python train.py --hidden_size=384 --hidden_act="reglu" --router_score="softmax" --routed_scale=1.0 --balance_bias=false --init_std_router=0.0282 --norm="rmsnorm" --beta1=0.95 --beta2=0.99 --batch_tokens=[16384, 32768] --train_tokens=292600000 --max_steps=12002
Below are experts of layer 7 (counted from 0) of a mixture-of-experts language model. Rows are named router (the router's row for the expert), gate (a neuron's input weights, with its number), up (a neuron's input weights, with its number), down (a neuron's output weights, with its number) and show model dimensions 256-383. Each number is 128 + 32 x the weight over its row's rms, rounded and kept within 0 to 255. Numbers have three digits each.
After each expert's rows: "comes after" lists some tokens at least twice as common just before its tokens as in all text. This comes from a sample of Wikipedia text that the model never trained on. Tokens count by the router's weight.

# expert 47
router:074096109038154069142138154118159147158106173183093160186128186107122116169122189130066157115129105123176184114124199129132165122137158084148103109093126148059178140149085133089165114159145123135103143119082134111143121124128052105074156124079113061091115138135097118096092105145125182077170156135130156152127125151051116132137169132104067074190164108137129082119095109179134126115146
gate0:150153131139133096161192086165115188108212135146070178124121109129145195094141139116103072100154176127171164156120129177109085150137075139108106135135116139165116118096092099161122083127133066129154109130124118132152112139062143183089138083163113159094109117125167072127177159089119118172171096070139087117087101128223176103150114133178140142144132143102085150141201099124184133146177
up0:108147121101142077139153073161140196111192142164080169111145130118143186120162133134127127068179123099171168160072150145122095121135052134108101114103142152144148128073127152160137120104145086093191130159103106105177091148103147113146163088191137144084075144149152084137180154116134131152170099043153116116116070142164136119102131116159122109157159121089139137110182054096164140124179
down0:144088146094126126178112138173161129153206108134142173157126143147037090126132172124195118098183149122116126138142175104156109061191151149123149078087144113135097144104146121141138145165160119119170134104178109188165138146133098225119128116139098142081135177124144204170146125118090122154081126146192081147137096086110126142139066153138151082088140181068235083161150126150105109089166
comes after: " ", "2", " in", "1", " on", "|"

# expert 35
router:082150136157114118132117106140054164108153122142079083164145102132160178140079159135081085103127171111053121104106160106049158148147161108121129133181128124102072123130092153131114124093109079106114149064139083138120126122154148162155151115140119069130097109114143111113161183132118158141076121089195051139165156115122126140144088115124105140078104092180135096102128078115125071128145
gate2:136107155109174153148101144173121144129170097115141074149151121119168146113145093159129092162152170144119173103114086171168112128148145132158125130125056039085102121144136143157111145137041135140138157122102169122133126155152145157120112128156196105140192123133150044105206149122057110117128098106093124148177122164124123108156116172122150164082099150133175128137110143125119163126153
up2:103207083125111129123160162113125121150142169096119104152125161088028079145072160098101128155117152089137136091176066094191078099161119132158124140071191122161147080171034142143086121159161165130183109155146108115185147154156127127100101168136124122120178113088093138131101143113144148164161124137148157117147116123071117204149113115200173117104063110137090047114135175130161157108137
down2:131125155207121100124131142045159148182105141155093112148110152112161153221089115099145146112110134124106073110167155112148119108153086138100106123158114168196102182099135112098149178140146021161131149129142180153131184172094111174147163114105173116161146166100125067115148124139181121144106205164090087098140128159119128094173089088163121104158113182152122097172175086110133090120116
comes after: " the", " The", " a", "The", " his", " first"

# expert 17
router:133113118155142071152168137115152105117180143134146170108167100121178138101164118157075157122166118105116111119123092127104071159170113118153130088136152210171156138115126110103167156186102141127150182155151097177131078127104139161068179120090176135139158161126130140106157109131122098166167120186112122139044112146127071133093119174135100119100182080113143151145134143135117155086076
gate1:112142149121151075134136100126128181042189150179185146052086150137081135123120070143121138215129107072151151113150104196141078183129143172106119123121184113170149119122122108155089128116127134138138106129143104153112098132157135141111171130110089139146169105107133135121067164117107112143124109118101139151126114085128077128154087099065100140113143132086097107076142075199121145082129
up1:082156113115129081134073131146151144132129113120051140161180182081153134157169130162167127189171112141128191142128095150150087133138143099192036174092086095099108122182146168138196145157128131077124113155090135134160190185151096135164147127103186060067131102120138097101200179131098113076091105180149133146083126135137137181067131148152144070087156160159147119171054090120153140108155
down1:146111159119189103164124123101131112118106116111159162140120130136089116143165097161127158119070153142124074119095152142135134168103076132163160109123103160115121100130114142153059156169134144160105162098173176122106106059152125091144162164144118186167186120153111138146081145170184129147170089139146128140180095137128177121164122151151109169063048121142151116150127153071121219101123
comes after: ",", ".", "'", " and", " of", " with"

# expert 38
router:166164111077182094103138076148113114145146107088112079142137155093160098094098115096102099097062051133159110163166094150199135167125113130133177105128128135106107154112128135124099141132086105110125117161130116127124117168180137121069190109115103182136124178125047118085125098105098159204174116198094099135181118102139097107184091158180083158107161124106118171167184106097079119128130
gate0:049149128136112126139174101130125157099138173115062115112106072138133078096144094122196204153133098127152114104163161197148128139126134149123152125118197162174137159218179164101122166139147151091112100137109147145094085127196077137122131133181191128160129095087151146147102134108120107076152084120102089182182171080159116146148142132075047135129136125158111156110144081161143144056062
up0:064166092130123112128084128141130103208179107124131101116167150102121151166112104100097102170168136107151189065079061075134124145104129137189119126125094077126196140123095124129044124155127168128126136157069171100098184156116140077131101109098128159099131208162132131127109087111134103136130117149124217202145106079128104149180138097192130120105124111140138103070143098120121133140140
down0:074173162105107104163117158116121180174136128171103104148151169152123112187116204108127141112172144135130086114190149075000121174154127115102107178134085136182075141081163101118131161153117100149109168076118135083143089155096083145127202109133102102112131025137139151097116082172192132132107165140120116125071127137090109092155166096089058081153159134138128137161139116115113064139136
comes after: ".", ",", "==", " which", " ==", ")."

# expert 26
router:084119140120137157147145081160209155111089153100101145115086113068117122099190144111091127151180152058175159176142089130163178123103081125152154071089173165170187087086100141178137139132115155162203087107153163088150113100071137096092160103135121131132134111172114126147127155090204134110148161103130198117122082136072168148111085137170138106107146086149097154162084098067082169168136
gate1:105112121121136122161170142092114151138134132111118164127138144100113077124100073113163119136123093114164163170153100130151111135098103037133150134160154152178111122117100116071135129178143145125108075170078154053159154077101094146127117135136169101102116175127190125104095120096149089116142098131125088137143121175112078116118121031154155155096093126143105093111125135170222164113100
up1:174060147111102125133123110160092146110125140151169063160113062073113100123110057114169137126146166105147129136192102125121154151127085153140130147190090151180059112077130155077092118154097101138128085139080136108150108082084125148090148064108116133139161119123166111141120107105123118130082114122146143105116123134078130081101090060102133109143131116123130099137157184183203084113060
down1:123166156144092114134125133098131089140117126096122126110179130111100127120153175197064083117114054109178126099123151104106160140101182111148103166109155093104117119143156108154104111152132131088143139157132150138116126111105049139131130162132113153157151148159178129111106113157108109109126131193123104141062085133161148138044103134113136106136115078119100139126195095153135153065142
comes after: "-", " of", ":", ",", " (", "|"

# expert 36
router:078126139162091105153179124106106086184112152130106129076132057073104174104061129151198104145163181159124076084120088148197133154065156132153135139126134095161080105087093133105145149139101151123140206137110096140130141114157148127138193097146127109090109114069144073075137143123140140157102139057098138118142119127132139145147079121122125073139064127137128072109136108111076110123059
gate0:162187120105131126183148124132116113120099139140110122167111110066126176175100164097128132141174169089120111118133102126137134123133130152144129153127118161148092110180072103161108112115118088162099129178137100161074079130106166052142105108125097121141141117166113139168076146111134126100114177118096149145129155146148122112137116102157061205081150155089139156081117194110121132142117
up0:132085145106118145085146135098146173152136121113157135060184116163109081110121095148144178185099086160162111118167115084145107103082108122086113132128127119141155141122131112164153150120089154102198119079117170096171137119178146158114120144099134161122109126106156116107196110099128144135159106092158130124156074143118183185177127108138216094183132128127103153187134115173196172084153
down0:136116169146086140083052095153151205095068136116156129129071144135109042075166098123132133148146174133085124125128132110112063165167169140136106149154162141113108144143097138089098168205112110058095125152138165082113129099137137124088120124116126090101109120153082094116136099154076129088120056095119060119128115108123119103119102101116130099120093141177103144144162109094125165124103
comes after: "1", "2", "0", " a", "9", "–"

# expert 23
router:149163144133091105139121155126145156163130089126147128145134155112147119127072091120149195165133140065181176092116144079156092185135162167086071188154111135092131093127126108129143122070110121088135187182142121136126098179106134161153158090147104122072134186132129099063106128111138207075207180153162118105194140137082132121149137164135159128101134126088143180095124149126115094117155
gate0:134108101116129097150070100139175149107097198122119085139136142115191092065087154066109178101088116187149126083069154099153126148097163074113127095100105144143164140123138121187139173124146096093105094137086134096164116159147147147123134104091169160117110104086087150197082197149142166086112108126145180158139159092130142130117128190075153156151107163151164145148125107119100150113141
up0:106101116152164087146101138122058131126201081156137111140109126124048136129109131112174141139107113147146118096074140163098144135106192113135130125125111078114127100103091086070152078150145158111157107167105109154140109112108141110104147143078208103146088117163099149147136088190039139162149140163192127152172111174120070101081054141095162122105092157150145119091174116110158206105056
down0:132132155150112107115121122086112093130125179097164136173072125120105108176135128094112117128129120120136134155105150105149137155126184104068133095161095111080138153153135062148149097110119153186137171129185124141111102102160111172158150104137155116094138157128166074106101116195091195075113111090137123099132183121122163100071149130107108100175186146135105154174161129061175128154098
comes after: "9", "0", "1", "8", "2", "7"

# expert 8
router:090103133102158128147137199168149099104114112077130150119096169124156087107137173133111166101079175196106135111180148141124128155184120149121110075123096153132155168064159111147096117093194139149129201089120070095136114112142123111145061076145118183101091103103164116170148153129163123146163127126148107177053111106128150099078165160127136121106070103147130106097086154136119087184180
gate0:095131098129104149097126121119169107112083143132141162135126119132108091188106129182123166199210148137122135111159126115144111126157156087115179113036133175174142102125176120206081140080137144148138158184155083104154178126066090171145112074108174182047118193132141133155132114140127115155151158127133085165125178161130147128099111111123179133091134129091161109101117150107175127199146
up0:073151133114116119169145161100121099142124137093112056185167093110194142116171134145145121145188161143174136132104127120111163117154113111144099125076078175116043078135212133155121169122079141143087124161096118124129088128173164157114084183113095166140104102091116124165190225131114134101147136111156137213155177127109140132139104109112162102171101043132113190129172161178180098109144
down0:165134202126087111161142136153118085194149108130108166092127115115137168097164133145082150117048110137149166109190168110097139159137126153130151101107100151073103094135116122141157113104126151172102111119109116140078083120138170129078194199170167121096083132170124179132091108129089113167134153180110068063093134155102115135131133074134116129139113174136156151116215174188157089088157
comes after: " ", " of", " for", "===", "==", " an"

# expert 11
router:169099091175105096151106175094098176156136133119128087127155089140181154115124146156131076140098158116079148113102135181139094106151069099097111138138132118064129111204122138154166109143133104161191138119132173100126165150081115156111178098100125143110112181092111162082162149116137083119109089080154121081110137093120156106140070140181101164134119106105137028176137158152136110064151
gate0:090111108121088128127155116187121080180156151147180160119124146176144123119177235111093147094138092098100093163082092106115135132075110164125139173095156219145153131113145105131164155101156174055092083139136152100080126154082110120099126121175087072137129149169131139117107080171098179151142155161135166120150145164140139161139155103131081113118135170173144136172046149121088172102140
up0:102125188126107116104119103089110131195167103152154129105101099170139112130190189129107135178133117110094124146108153128122168082061110086131111138126179152136116063165106122067168169173117172104122144155136166136104141119105098100094126149160051116109168157177143120066135050119135164149174087147113178108081112157145160140172190118173091066143131174188121082158088162101093119129123
down0:128114134144153136135132113119133156172151099091152143115153135132108153122079192183130147134187114222166087152147167099071098117159141096089096115175098183148164118140114161177126174086102122123157107061166154102148185146116121099168101151144192126096116159130130167161091194105166166133109135137134100125154115130106095160090102124106124128132141104119133159140099178168129135122119
comes after: ".", "|", "1", " The", ";", "–"

# expert 9
router:099098178168116091145082108108178203173103133088124166122120110151138140098080054106103145133136174045099139171169207127112159160119127204119128149115116095124101112124144126095098208121126080150153176126155124091073171127118143168146190136130160099108141133142182119131111107163116125152095147139103100153107070106082120121142066155098103116175109072111169173111161155126158229136094
gate1:149107137097162096195151120150094107144134100136054152122167146111151149127126155139122128063119114109086161075094136149156122126089092119179140122119064096126121075148146089153182105127123177146148116133120106081167133168094130080075100099139104155092147128100135124098185143151147094094181075162164165113090196117166109063082124121154189118142100136100143102108136157123116120125170
up1:148193145096120167095113148075141123130124122102162094136082129156128128116177101149094168190100130155148081157135131103077166154135122170080123132136184132166138193152101189070046177132120108136080118103123187146095098106208148156179160192151135070170131089134094131127104126093102175138087171115080099124130132130095163165160130168145075155142206089132111146127127098129157142103127
down1:117126198157150193085118144088171118152155149102122173131092120130108119144097143124125098114105151134174077179136133107034151147146174143114139206147113118113143084093146151140143159172081149162082143128117171122132120118147156139103200103194149096124102120135148139128112088152130125122161134159149133107114100158115181132156139123046147135059141172151138118118177157169139152168109
comes after: "9", "0", "8", "6", "7", "5"

# expert 32
router:111143116117105138103175088182103122125170136128125136163117085187149163111091101123130125080128095141157111123118186195163166090145171095138121109135049069144094192140077126164070109082126167126118081154135100134125080111104076089172108109095111198164185116140136135137170151108119119165094079158218151151152162085148092151129042103142180115115111070130111170095120188119126132118094
gate1:135109103087143109183093140135083145161130153169133084086070127117089127156126136145160117095092089074174107139131149153145171089113080140135147173161136143174154160067121151099164120146131152078141187117132124136106121129137082151153093107144107142146160085154164126166121142087092129174169078113149123146177131126183139131102116162082164166121137143192139164113107092094097099093086
up1:115141106180160181129137109137122152138161167089138143158164148136105185149154066155110161115129122154094171124130126142127128130149135127119101138131102018130227167143135147157114157148123144135065098171160136140106117128114120098101076103147184153121134128062132123094181204081183130058096109184102156120188063112123085122059122146136128150136128140151147124117158154167073145116146
down1:167045135129123132153150146113129131155152103117130055170118160130120092114128114189131138108079105131127115174186160072102087093126104191116132119180134113112091140136150131090125139161106156095068122124137135100112029051098176120121171087181133108138094123111149184183145126119100152185115136087089114093186094118158137080136137170106151112232113139097190154134124162124132105098113
comes after: "\n", " to", " of", "ed", "ing", " with"

# expert 30
router:070145160124157118141086134148158091117130142127072149152122080138134092146114145168027172128152156089044124130126113108143108112095095137090101140129147126139128058125140203170135173124130084101134107140150123097182088101189107129134159126093090095132089139092123110143134173118109154049125126148130160158074115132137156147129124110153140082157148115126098159095128125156051113159149
gate1:126145098151159149089100160137143104108118138113100147119129092129130143122081088105086111178101153117084113119104054129072057110054136123138170149137076097061092157106107121149091160167115161168110075129144183122110088188157122120088072105117135125132135163087173107090191073197130124104149143132134128135177111130097060125121141117132165135135119151160100083150144170121166155159051
up1:146120150151157133176136167186105146101129092122079113191137201143167152108178158099155109127119133126118154163148150136164117137149157105100146125145140058107141100109114077103070141122097115170078182135147125150110138151081112143139103184090152117131095142159110116141174146158096154143162115143132144153137115095123160139180131140167153113132088132149114183171091180108174173164128
down1:131092152095130086115146154141096184129137044137095119135143070209137126131129143101138163174108103178111119139107195132155142177119148035094092166099147127103141083147089149111143110147143068134113101143102126162120138100164146143140117171139124182146122152093168047149096121108172155110136170189134133116124164185166181135130095155122141140139117154129113142120089154165084172107127
comes after: " the", " of", " for", " a", " \"", " The"

# expert 20
router:137137189078184154141145127124112132147089122111154179093128176120133095141155101174116159137173111106157121099081108142136085150152082146163071048139135118108178149144130098155148134096156169108173158054167080103184138152121136118099148114159135150104157127185134104093105140135124124142103103126087126134063078171099176123141166150112147127092152131145085107144124067137127091170112
gate1:095135121147095109135141142168115121128168133107122109087137057163101182113107156137133072169137094126123089144178074089081110138098173166075131143127113143105120058103138124124125175109127163113129087052119113103101113124130180135125103181168059104130109135170129107085182138184090165141098153112156100187194089129090097134105109111166065102149160128101109135099108144065126153112125
up1:082141094147042146146157141129094106141164169087075148117098086106133179080156160113099162114137047132118103146117155100136137118105131155119096132114114055123142112105139090187100179103189112145137116108120109118145102116135102052118159153102088118111123137151111119186173110124134200161087119150181111166084078154097116167114192117130138116178130130114082094167089106139127109130136
down1:115108121147159115103111153115146097063132112090153071151158187124081136125137181092099164105114103094089193165135092074112155072123123133086143119134177224178162167129129187097134041144101093123112080137056186129106093091152141101098202165146107056132124127128115136142140148066174132103129104103165129117124146073118055125118143143152110121167125075138134158119117150130154088091095
comes after: " ", " Al", " with", " M", " at", " D"

# expert 3
router:182113125157177105195093070107128137093170128142122146112132114136131136065129085114137105163083148124165101159126128138177177149182110129143109068167160135136138157118131144082073161136114090121129114153136091121105099145175095150108138174110108144148133109111139130106140146129120099113135095142103110126070104164126114076150128112091131073201144107135127119101138104092086145130056
gate0:181236150141135173158128167127153116086107080135186089121108089142039185133199175140136092137150096151133059149107093114082131113128097087108123132080113145107130034109092158099078149121146135110126128125130083165114099123121118096154092139130096169151101145087061077104126134163134193139150145118114148127139083138129169119140147144183171129126131118046114113179136142131126145165142
up0:064080098141117122089143113106135150156168162099093177126147150109169075147110109105065106204112165117110171087117115157149119123095228155135111152167144109046142149157118085155142124154138144157132142135085141089081154157111180184107144131128191069102148126165214165121160127117078118098156116086151104131131100134100114147135114106106068122076144152161162127127094132136146115115133
down0:130108099108159137125093069090106164111146108128168118155140192099174087138183186135180108125094195153163119074107171123162134157133073133152105086120141069165133128137052157120151162117066088087102061134141121125130131117142175124110115076105051148118149127112119174105138171126103130133121093094110116122118146126111074148122139156110140139194115115145103119152144135091098096118129
comes after: " |", "0", "2", "3", ";", " a"

# expert 33
router:174105114108150064136085067184072083100161142114094110129161143171095119098176134145056114109099125112063083166124058087200107133124154106138169105137109122110173101123084182167126162167086072132200081142127151180107206142154163122130067127080133113094126131108134093138120185122101154135171099126110140091154101118152100113159147138098111195086114115169161159152156123108158126158157
gate0:089145108075163120113104151163162118136123127070100094096179120117175122170106154151163150134111086188108121125112178113127097201184150205095143123132086079162107136099213162153147122104098114152071111102169117109135172146129125107151095191185110064149125098092158084147150178129110143162132124141160191128130190104115130162101126125119111123141130111135134120109167104153201158155136
up0:108194106107138172090166151161125118113146074103098151083153098126132146111120172103138156084119039147111142178140145095118102103120109172116243149084132027112132127171148147127092067127101169122145093144161111153166179117149111045079109163163126105184179079078120117126123178147121110120119046132144139143132144095164106151118095106116129164092101115162170102105139101147098155160106
down0:169170121119116154138134123139143151204067140154117103117162168105133091136114099162074166143209141095127142132133139081080158119155135102133149118159167124086170120140076121121139130122107130134088094114140080109147121163122057151206169150185081099081139089149154128035166096138163144158146096136176140171073117155105138101147233094136119166120186177131142138120100091092131159103150
comes after: "\n", " of", " National", " The", " World", " Department"

# expert 0
router:120097076166135165111085161137196066181154130132125159111135117101114177096059211137134086140086096145136168122127070122217147137108077168179166082146143119132066135095127090143080126113121166125071053136102118103113184133162127107119179114150109134086178159083060113182101136122111121114078151194080125150146128134098132092168103149155115132117132098132135098109102124149065142132139
gate0:141163143146051136112109184090090114122148161132079159097157141137074106117129134187074107178128132151076130109159085113125162108137085152129146177172146133154111146117158105155111148146190144113151072146167188131125134153105109120129088186071123182126138163137088157102094139101194117149081178181109161154131131164111174128110127114180104140083125143180110112141073145131081171144150
up0:121112102110196138145150055154183132135109109113167092169096133144171144141148130063172154083144114138167104161085166144124100162139168111124109069074104124090140127162114153113136098099082110124101170107086061118119126104133142142110161067178119088119117108105159107142186128158054148120157081093145086088119135117129079151139134141086155127160160115059157135119173109133181103119100
down0:148150158127164146121165139105132171096144106116146096098107166120146086111080123101163100132152159122103128122111152137067119169199112100094136140113146177119162221147138108132179135156095037128130128133129151166161110123114130158175094150105127108136126124117055122107155124106171102121142114176104133132090123115180118146139178103128126126117157119110107148107098109105095126123155
comes after: " |", ")", "\n", "==", "===", " ="

# expert 6
router:124113187163109156188075085146134123150132190135114094179157149174126144165146088131071114108094137083095088110084176112150101149164070130086140124125206137115091131133196128153102126094128129123157182079172116142141156165132164143177099153153151084112100165115145151172149187086140098178155128132137160122118156134068103146147078109101108114147074133115167089075130078160170078154131
gate1:143182117087076150189158100162157122155091115145116101165124156101080159159078136087101102120071169080149104171135098158139129197136159135098100122160133153131099147099145133162139189114172114089141100095182124080137086078136103122150128062104170146189158111144058118142098139142156117145137154143106133126197161116097081089208127201120190134137133123142131149131186078126121106163094
up1:103169100102088085146123141102136092124104147131124088105127154097113109131119092066104159144108149069172089148111108142163168181143125120129090177172164180123097084127114154158124138153109150087214108085152111099155146121102111114104142099152108145134218181139119152159106145110147136162165199151161150129119103178121113158192147190162142170126144088116124154153199133119158131090084
down1:079162157134089139141112104170160193105122107176137119159090182149161193124167142057126155131104150146100046164163138134103076153217112139098120129109169101067121128087125161139122161106156139125118122114119151105104095175164079078099196107109137112134126167145137038154134134103102143173143131117152174133131112161116147124198096140145095147062159185111096151100071114158105135149167
comes after: " the", " The", " (", "|", "The", "=="

# expert 46
router:161090150173127133109138159089153106126140118134102172150126141083087136089153158113123202153086158156144141151144154158115180116126106154035132081168123083174197138122171086149069089103176166153151125135118135096205096172140136107180112145110127138100121169130093187145106066072191124128133099143146156092144108192109171146057153157172153122139102085137123108108108114180138126100128
gate2:111138168123163167140167119088119135099162086148132084099141059122106128105132119158083119092169132111128106115146097133063120110175133055111144174112129086090123203169118145152129172130119163107155100145131130125110107126164135177137150128182136123101170133156192117103113159097125162085140149100176129105117153000093109147103087105132096142093098104113131150085153183100126095146115
up2:087122138097158088098187170106128138141108179123117154115146058099091133120147166148080110065163173118123151128114126128097137130125108068123173135167104117127091200137141133134134139103143148144170109135118121135145069180132080191107126112131129093144153150161212072121076176145129164078130167071137079103112093082101124101087110109094121151086120117125138147107124077103112078156128
down2:136155148121154140187136126127114162145108179073173120161123170113132171182161100172124134089202153098062073221189156207092169119133098147136079125131107167073138144124155083123111192154176061117147160119115108132120100154139142166110092151123132105106160102138146176180144072146161126066139176130183195111135185123123103102130152123090080141130100119117097140147088123139119089129111
comes after: " ", "1", " (", "2", "–", " In"

# expert 16
router:108131110139152141115135155192104116117152130173139083119136154142175113114122146166128115112101109126061074087127135105165176177116127154143081089103107151131097083079113179157162128162140131104124110103129085159164214169123102128118191112153161093104165109162084104085131149167072147169204118117096144138130132146080128132154136109203178156137094110155170163087168134145127115102123
gate0:156145172113127147189185156099117136168123130124143087145118161116110169086046143108059118146170135154124096097160116085116094154128147131082163110154102149143113129109117167100097145092102132067107119120095084121141137088147103101130144102122097149132109133171101084188113120133090155113148127166113055080128132143122083108153158193174120154113186168065141167182154119135146136120176
up0:105105094130156092074065115208132112080111145129096139104128112090121109163222105136184172115125109117141150158078112156147154114096153137208104154125125120103112090094111085180187146145091127195146103136183133153134124191108139102163160150114159137144161111146130128109127160161147082094088074089120188168132139151124158113141062073117126125161040107173114090073139134134146111095102
down0:112159108131113197132101120166130088177160136055124137144095090119154117092098137123099122144147131169133156135127115185090110146068102073142190155137115099069158143133146113157167141115094168058140104141175099123181124074149156055106133088093088152132120121181168124136117190148100080098095132125103160139110198140135112174138118103128109140135152113102115128068076145133081158128086
comes after: "\n", " of", "==", "===", " =", " on"

# expert 27
router:086114118142143185131142153188137104125132163146107165153102171194150127159107109082227108112202145118159127077154134162099142077100100120155113115116115128167077086166100130124095173173186101192115144175179147164205149104085151187153155088132144112093138145126144041159105123132162091109090124124149106104105160157143098187151144089169165116108158102110182123093089126129165109108089
gate0:069137109144167150147087113126129151133103129187115128145096142105123134132175129082126167119123103171143125205115075086112125121122096129106137111122133111155084114157090151083085085186109117069140115138122110170172162105139178104132111113142078160099161077150079082136101114108159151100104141080156152107145127076143112124111111121109131108151115148128129092025151031146119095118141
up0:164095153079138095098099133051116070143184132145100087130088174112158116129101139170203076144145085167118086132145197160125071168142163149113080112109160085133085115147084168159097107157136095103117171136084135132139142143156125087155170107192069101092137156158114130131103118136074149152147080128148135121086105108180167139149225115126121045073127183159147132106105092179098121108127
down0:145188116124188121132128116195210180169127190119074071114139160130128138108103142111170137163121097100090149091148104161230135196105086059126124082158130128195150134141129059123139128123108111131156176158094106098162116128089106136128200059104177147071113137152181110152139128108119094136080144132168135107130105139118074151136120105135142102081133136140184192101159109156100196150150
comes after: " ", " \"", ":", " (", ";", "–"

# expert 34
router:176124166141145147189145185153146134148066122142187113132118147138135168127144138132106108132097122108087110119134151105107126089122068135117151091104163130209130141093090105155091111139107124126121181101059072127168147117122153092069182067097140138069102104102159123126097122147168127147122124039149112130115141079184128122188122111126118152140084123124087127129118086091092099087121
gate0:108149134060127127151067124156147127079158164109147132107154130149178146135161145094137085203148097156144136171129119125136153122109161152137098117158177142174129150158121147120081150050051112121078135134111125151100138133129122142135165156080116105130123119124140134148144184091101129092131130151126117158139084188098148122160137128138135139089155124089114109054212114105145123144158
up0:174074101124175100119149112113143058144112114124153085154067114130088092161075121098079152077171104115111171110123145113133095123141095130117136116160109125098154126125197147172173096168121123161140124145114169099139188148123092098092093089146138145163151095146118164138150103109107128129140099082133162076160119073071074138082060076122083062164063108161152176179060153156115131108102
down0:188101100162151155166176168121168171140096153132143092117145167142118148070159163122084132118102177100164122094152070131116119104152094135106176116092095070127095057157127120125145129150142071152166127098137084071120127171098095145132106104145097095058132147101081142147133104174120095102108165133137090117139098104081133090146165107176147131121137129129071173095181168120138139078104
comes after: " ", " con", " p", " c", " F", "/"

# expert 45
router:160123115064108081084132092136176107160111131113162104151128159187188144174180118097121190091128068138143150165122160128190129140188091079090099158090121099101144168167166136102127115097116115131094036121131165117150143166110093133082127175141131119066110162167133140104128116157082146137109168144126143140122153094093143171088143147069094177099139116112173164061112087157199104130176
gate1:091136125140133118180097130105131147115111144169105124163135086071098144143138119093114149092137142087148121118210087126092133113126073128173155090117142141133096159204166185070132090124161143176108116136134120096163139195169137146149158176150176151164092108060114132195100095123149130082121171110110101127133156153153106075164149103146113141078134159115091094131091106100146108112097
up1:115110142118138164089078133121119115131107066102122161141137191135207164167128156159120112155203174131061158157101206148116184106205165107138105129125125125095154102125111109183140112136194098143137138128129108134145159163094132097173137109135101128010096148146142153121117170097140137128114108112151124133068138155136137083099144119109146055088104128133190144102106080138102126145133
down1:157126174158153090151145059139076085108116142120122204120143066169144143100086124116170181160095165112176093139181133127131094159110087091145171145119049074151133132184168138127106108093140139099145100086131147198086127094110160141102127149113164192140122120135156153164123186105098077125155077148119138124155121068115075130160131107119158165173137139167130133165149110132043135132176
comes after: "\n", " in", "|", "In", ")", "ed"

# expert 43
router:154133069047141080135083113140184168126141168137121144093167136142206138184170110117135061106168090091146098153120175079160148113125064151165149193080146130094080172083158153139135169161110132157152130177146125102031111161123115158130168154098160154146152091192114115091114091182121157133195195150115143121085184147101129127067129094109097092156080126112114143118130102128073147137141
gate0:200139071078144110162114117119105145152148137158166163130105180097147130117144109137156169109160155189150140142124160154174173150171167087128095179112182157065125126082126076137156158115159151194137145153131115110144142159066083175124135106157090103108107045142118075078111153079138100156117150086089132143077135192163205107066193180112107067123119116157148137091136125144142151129158
up0:118112156156108146029190125135129138083089146068108052128146134150116142145119082163133096137132135137104152165150142142105124142108156188160118087161101097121122173164121166157081112110122121120123183175136122177105125153181125144148130139155159143122127200155064155142163167163127163107142122155102169123176094097112129107122112114127100110138157107138074121099179105105119126162070
down0:082129137149132216096119148162157158131140152182128116137085187148165116111132141100121159108094126174153144171120116092124134170109128091104127130159119069162126142131126145092118163154121189083126075156103188117169067163105130115137109148117107093123122080149102089126157127160209160128147169118140126127138121123140108075155134112072117158140109129123098138155086137081153120211143
comes after: " in", "'", " of", " the", " at", " to"